Weights of a small mixture-of-experts language model, trained from scratch on English Wikipedia: a shared expert of 192 neurons.
Below are experts of layer 3 (counted from 0) of a mixture-of-experts language model. Rows are named router (the router's row for the expert), gate (a neuron's input weights, with its number), up (a neuron's input weights, with its number), down (a neuron's output weights, with its number) and show model dimensions 0-95. Each number is 128 + 32 x the weight over its row's rms, rounded and kept within 0 to 255.
After each expert's rows: a language model's description of what the expert responds to. This comes from a sample of Wikipedia text that the model never trained on.

# expert 19
router [121 136 115 145 140  86 139 132 151 167 125 153 177 102 111  95  98 114 116 150 177 114 185 132 178 165 120 149 129 162 155 102 115 105 108 137  66 139 137 119 142 118 128 149 144 202 108 121 135 133 134 133 145 182 154 148 110 132  81 127  63 116 122 167 101 111 143  95 162 121 165 126 130 119 172 144 213 147 107  68 158 169 167 114 134  98 106 114  96 171 134 148 145 146 179 121]
gate0 [ 88 164 173 123  72 131 117 125 131 109 141 152 125  53 189 111 124 121 124 166 136 102 169 175 128 202 126 177 137 181  95 168  78 174 120 187 135 124 125 144 119 173 160 157 152 174 140 160 165  83  82  66 122 113 166 149 177 159 132  63 188 140 117  64 102 180 114 120 142 134 137 181 179 138 179 137 136 125 150 138 123 106 101 107  95 113 131 129 144 143 123  97  89  97 156 141]
up0 [112 102 121 148 125 150 108 145 154  77 122 111 141 145 114 149 173 176 151  78 150 129 127  94 136  69  85 102  95 106 146  99 207  67 150 111 129 137  84 115 104  91 145 122  96 124 120 203 112 171 148 140 173 122 128 188 116 115 136  90 137 111 139 118 150 100 183 167 116 106 172 127 133 131 108 170 134 123 127 134 145 125 104 130  90 129  83 168 111 150 152 114 183 137 124 101]
down0 [199 185  48 138 114 149 118 111  95 136  59 148 142 151 103 107 107 151 118  88 116 168 131 147  88 109 133 159 131 188 137  86 145 155 144  84  97 114 138  98 104 136  85 145 114  78 115 165 136 162  94 116 164  99 118 104  87 139 113  99 113 203 127 147 100 141 149 142 127  96 103 180 127 124  58 142 103 130 103  65 196 163 186 145 116  65 104 131 140 162 106 142 142 171 167 108]
It responds to: Bare spaces, open parentheses and dashes just before numbers in tables, coordinates and infoboxes, such as Population (2023), Density: 163.

# expert 28
router [120 159 166 153 162 133  91 114 119 117 134 132 144 182  93  82  91 104 106 103 113 164  97  86 106 159 177 136 118 115 100  69 136 148 148  71 123 154 160  80 103 167 174 193 149 110 108 127 137  97 142  67 105 145  85 123 193  96 100  71 144 164 193 138 147 113  85 153 126 123 129  92 187 174 169  95 172 179 122 123 123 100 135 106 149 142 120 122 182 178 195 128 116 152 190 137]
gate0 [109 148 129 119 174 157 160 157 154 150  72 160 142  58 106 157 132 104 190 129 111  93 109 120 136  78 107 166 151 142 138 103  67 135 148 130 124  91 167 130  93 102 134 118 107 151 128 154 146 157 138 137 122 100 164 110 204  79  46 113  98 102 140 149  67  71 111 131 133 137 144 149 108 143  92  84 125 119  88  73 136 135 179 128  97 100 133 169 138 121 139  99  79  78 176 110]
up0 [ 94 109 133 179 155 102 142 134 122 156 146 127 123 147 107  87  73 121 187 123  54  86  97 113 135 196 125 200 114  79  46 128 121 124 180  88 108 185 138 107  91 138  73  63 222 107 131 129 128  74 112 106 120  75  79 135 153 137 161  88 130 124 170  97 123 101 120 140 101 186 168 102  99 136 178 106 155 127 159 137 134 115 145 105  95 166 100 148 118 126 122 102 104 147 123 150]
down0 [120 131 127 155 117 174 119 143  84 140 143 124 116 139 155 130 142 145 150  86  90  92 128 103 122 127 111 147 101 136  97 159 179 126 135 165 102 153  99 154  87 138 189 124  95 159  86 191 163 184 170 180 128 134 184 149 110 119 134 163 164 165  86 103  89 127 123 159 118 136 110 106 145 122  63 180  90 166  93 155 116  77 165  86  59 167 102  47 140  90 119 189 137 117 141 113]
It responds to: Prepositions of place and time introducing a location or date, and table cell separators, such as in, at, from, during.

# expert 21
router [140 139  84 156 117 159 176 133 116 140 120 156 140 105 113  41 104 182 119 169 165 142 157 180 145 141 102 117 124 125 106 118 129  88 120  99 184 159 174 109 110 107 126 172 121 128 151 139 109  84 145 120 186 142 105 147 182 108 156 143 144 134 134 104  75 114  97 197  97 110 148 136  95 139 116 123 109 147 156 144 161 140 100 176  62 197  89 153 201  64  90 135 152 158 146  97]
gate0 [ 85 151 118 127 101 126 168 177  99 124 179 166  24 112 171 104 113  48 134 119 126 121  91 159  91 140 134 113  93 100 140 107 120 187  91 115 137 115 138 145 106 176 188 116 123 130 149 133  13 140 105 138  40 121  86 110 127  96 174 105 167 156 161 142 123 190 139 192 101 131 108  82  95 115 134 147  91 132 146 114  88 133 119 119 147 171 137 198 126 138 142 130 153 197 135 157]
up0 [133 104 138 125  18 103 159 170 159 115 125 102  76 157 160  83  47 148 163 192 165 138 128 144 128 115 137 117 153 148 178  93 175 160 137 130 177  83 104 147 157 186 171  81 146 104 108 168  99 136  79 163 128 131 107 166 133 128 121 151 132  89 109  98 121 140 123 136 152 172 159 170 114 124  67  91 114  85 144 108 143 103 116 163 131 176  97 113 118 130  96 182 209 125 194 118]
down0 [164 201 121 109 132 135 145 162 151 132 144 104 142  31 116 135 144 141 182 113 193  87  83 160  90 116  97 127 103 117 126 102 136 124 157 110 160 104 185  90 140 110 118 137 102 146 159 122  62 123 144 112 165 129 125 156 133 130 118 119 132 134  66 112 153 166 133  90  96 129  97 116 128 136 122 137 152 120 140  94 120 110 164 140  94 182 130 103  99 171  98 128 120 134 105 147]
It responds to: Quantity and degree words after the or a, such as most, two, some, several, many, other, highly, plus opening quotes and section headings.

# expert 24
router [116 114 122  87 117  56 139  87  73 157 130 123 163 216  96 135  96  99 100 127 126 172 105 115 113 139 151 120 105 144 149  85 152  92  95 139  82 166  80 120 168  86 128 150 165 170 125  82 114 123  65 146  86  84  88  60  75  96 116 126 104  98 144 135 180  88  60 145 150 180 149 115 133 100 141  82 101 177 135 113 157 119 140  53 126 101 117 107 111  81 140 134 131 169 150 153]
gate0 [185  54 103 120 150 163 128 155  93 156 210 164 155 136 172 157  58  90  85 168 121 111 170 143 107  74 106 137 134 119 168 169 209  96  83 120 135 123 138  58 190  92 128 103 172 144 138  89 170 120 167 113 141 104 141 185 120 130  96 148 136 116 147 120 132 175 135 161 122 173 154 143 149 166 104 113 148 138 113 127 141 126 154  60 103 110 156 149 154 100 196 155  86 131 116 178]
up0 [136 123 135 147  99 143 132  96 152  93 100  89  94 106 128 126 150 143  86 135 137 158 117 130 134 100  98 129 159  58 163 127 115  80 111 123 126  51 138 136 101 115  97 132 122 125 100  95 157 118 125 119 112 102 172 115 145 126  85 103 116 170 117 168 169 127 106 117 124  91  79 124 181 182 170  78 159 132 103 122 168 113 112  82 133 144 119 123 185 129 141 103 129  88 145 166]
down0 [103  36 146 119 132 122  96 108 131  72 158 130 140 123 139  47 137 159 124 125 108 129 185 120 129 155 131 116 169  93  84 114 112 180 115 133 130 203  80 224 100 179 149 148 115 108  98 145 140 168 129 140 101 122 105 141 127 146 167 153 203 110 159  97 147 129 164 109 112 130 109 129 111 127 174 147  52 122 159  98 105 101 121  92 203  86 166 134 139 142  99  64  82 149 171  86]
It responds to: Line breaks, opening parentheses, pipes and semicolons ending names or entries in cast lists, discographies and tables, plus name particles like von.

# expert 31
router [133 113 201 177 181 179 145 204 149  98 107  78 154 126 176  91 143 164 129 135 188 128 144 127 113 133  79 105 182 151 146 126 179 172 192 155 120 125 169 151 148 122 103 117 128  68 168 120 147 135 155 145 148 139 152  95 147  98 150 154 111  73 178 107 111  98  73 103  91 106 118  71 118 125 131 144 139  98 113 118 152 131 157 129 197 144  97 123 159 126  92 119 138 124 116  76]
gate0 [ 64 160 124 136 103 131 150 149 133 166 106  95 189  90 161 104 163  91 131 153 155 106 111 132 145 134  95 101 145 187 120 113 149 103 111 203 111 162 103 139 133  59 115 111 163  98 179 186 109  94 136  72 135 136 100 170 129 115 140 162 212 149 133 144  63  83 174 108 165 164 111 177  81 107 109 173 199 107 148  66 161 139 100 157 104 118 177 128 166  85 180  76 145  77 124 142]
up0 [128 153 147 148  77 104 134  84 123 124 139 135 101  89 133 140  93 162 152  85 111 136 128 104 124 133 145 131  84 157 189 156 156  86  78 179 123 115 120 141 153 159 146 123 174 114  97 111 131 111 109 121  93 133 123 109  97 147 140 148  52 162  90 128 139 106  98 111 143  95 133 162  78 103 127  91 150  95 138 105 196  91 139 131  91 154 142 102 130 146 107 144 193 106 172  92]
down0 [ 94 116 175 151  62 130 167 139 134  86 102 138  80 126 132 166 101 148 149 124 191 142 143 168 225 133 172 167 147 165 156 123 144 125 111 123 129 121 126 140 112 113 107 131  77  91 141 142 108 158 120  88 115  96 114 120 102 132 113 105 134 144 163 119 118  60  77 129  89  61  91 143 124 127 132 167 155 140 111 163 122 162 133 118 148 131 169  79  95 146 106 106  89 145 140 154]
It responds to: Colons and separators after infobox and taxobox field labels, and the label words themselves, such as Died:, Born, Binomial name, Genus.

# expert 6
router [143  80 123 196 112 130  89 148 123 147 163 108  73  60 153 167  86 112 133 139 169  34 139 134 107 166 165 174 193 157 112 121 103 130 157 185 166  78  99  99  68 102 113  96 132  63  88 103 116 178  96 123 171 154  90 179 140  76 134 127 148 114  79 160 108 194 141 142 114 136  92 181 163 150 122 141 153 190 109 159 160 175 115  66 103  95 142 109  92  86  88 125 170 107 155 147]
gate0 [115 123 149 102  73 151  74 147 140  99  52 102 116 107 121  87 137 162 120  78 138 144  62 112  86 151  87 156 141  97 132 123 145 114 135 166 181 135 197 163 121 138 179 128 136  88 155 125 136 218 178 146 165 119 102 168 134 162 163 174 185 140 158 104 201 123 110 125 136  55 182  76 115 106 131 148 148 119 105  53 140 143 121 128 154 100 178 177 183 177 106 133 146  97 120 162]
up0 [ 68 157 174  99  78 170 109 220 125 116 119  84 182 155 148 105 123 189 161 163 117 145 125 121 131 131 161 156 131  98 155 152  92 127  97 174 138  86 121 159 142 152 129 122 147 105 102 163 144 158 190 147 146 161 131 148 149 202 156 113 180 148  56 127 174 195 161 168 150 133 171  76 127 143 177 116 121 128  64 103 147 116 170 139  78 172 162 185 141 151 149 133 133 100 120 168]
down0 [152  62 111 106 147  96 104  78 182 112 155 108 114 104 122  69 177 100 125  97 155 115 181 161 123  96 112 126  75 184 163 112 194 115 151 138 134 148  89 127  99  88 158 136 149 117 145  96  91  59 127 134  93 136 192 156  85 103 169 115 134 162  94 131 140 115 145 178 116 144  98 150 139 162 125 138 110 110 138 105 156 140 137 195 122 135  73 200 139 128 167 145 124 147 133 136]
It responds to: "to", "and", "|" and similar links between numbers in scores, vote tallies, year ranges and tables, as in 6–4 to, 1993 to 1997, plus units like ft, kg, °.

# expert 16
router [145  90  99 109 103 143  95 217 170 151  91 167 108 112 103 175 154 131 130 133  95  66 117 117 161  79 121 207 122 133 129 103 136  98 136 174 115  87 194 163 125 147 148 110 146 136 141 151 136 102 122 147 145 155 156 122 121 174 158  95 148 179 129  29 105  97 137  92 154 125 186 127 109 132 138 197 131  96 156  99 169 171  86 117  71 143 187 116 158 124 176 137  81  96 156 111]
gate0 [ 94 119 124 162 145 100 133 127 160  94 105 134 121 102 117 116 149 114 149  93 140 183 149 130 173  93 154  83 127 117  83 152 152 178 125 112 129  79 181 118 107 122 147 141  12 157  70 168 139 142 139 137 128 145  79 161 150  75  86 178  99 147 147  75 163 152  89 216 199 185  67 141  93 103 121 113 111 124 104 190 131 135  66 123 128 136 134 173 130 111 113 124 127 131  89 109]
up0 [181 115 132 148 115 201 151 158 193 147 133 154 141 106  89 162 130  88 148 116 113  73 158 142 118  79 147 149 165 125 112 162 154 126 140 138 107 182 204 111 113 123 177  76  99 108  85 113 137 163 135 124  99  83 131 160 125 125 112 198 131  90  90  98 175  79 137 183 161  94 155 156 122  97 174 131 135  91 138 112 133 106 104 125 111 106 129  54  43 130 127 133  93  58 149 153]
down0 [156 139 100 104 135  99 104 127 114 109 144 172 118 109 138 117 140 170 145  59  34 144  97 129  86 169  85 107 101  72  86 174 115 179 111 118  97 106  85 156 132 192 104 109 159 101 173 122 101 136 105  94 119 159 113 178 104 115 131 173 110  43 141 170 100 121 133 152 150 140  88 160 113 116  80 111 112 102 191 132 106 103 192 135 177  99 125 110 115 134 110  97 125 148 131 112]
It responds to: Inner pieces of rare names and words following a capital initial, such as F-att-orini, T-ud-or, H-oung-bo.

# expert 0
router [106 126 135 133  57 149 204 109 133  59 164  96 109  68 154 120 234 116 133  79 177 163 148 140 105 140 192  96 141 118 143 107 138 133 114 112 178 159 135  76 126 153 148 133 125  27  99 119 135 154 159 149 135  62 101 156 162 111 121 119 131 126 152  92 131 116 122  86  78 138 162 182 141 125 139 193 133  90 128 120 174 170  87 163  83  83  71 188 139 163 115 209 136 125 167 144]
gate0 [128 119 112 138 178 118 145 169 141 134 135 136 100 100 104 181 135 126 176 142  84 159  81 119 120  76  91 201 122 110 131 179 131  90 128 148  98 162 157 155 111 101 141 108 165  89 110  81 156 151 142 127 133 147 106 157 119  12 146 129 120 137 172  96 157  82 106  94 175 139 105 144  84 156 148  71  95 106 134 171 110  84 162 106 136 113 147  81 139 120 155 114 134 104  86 138]
up0 [ 66 132  96 153 129 175 116 139 137 171  55  95 177 114 112 113  88 125 112  88 135 170 139 118 132 137 111 171 109 130 187 100 185 115  94 159 122 132 139  90 111 103 144 154 132 164 125 150 138 167 145 107 115 129 203 157 153 128 127 161 163 121 103 174 150 183 168 132  74 160 146 116 108 144 123 130 207 130 111  97 146 148 151 147 137 194 121 181  78 136 131  64 124 120 160 152]
down0 [167 114  78 153 171 153 139 125 160 138  88 124 127 120 123 146 162  91 103 118 125 140 144 151 153 241 101 123 121 118 131 120 148 136 104 109 124  81 196  60 128 169 145 100 123 143 116 144 136 179 129 143 111  93  98 170 143 146 104 122 151 105 192 122 112 156 132 113 130 159 195 135 177 159 134 136 148 110 153 120 143 119 200 197 167 129 167 173 103 137 120 127 119  62 158 127]
It responds to: Mostly "of" after a noun, plus sentence-opening adverbials like During, While, In, Although and the comma in dates such as "July 5,".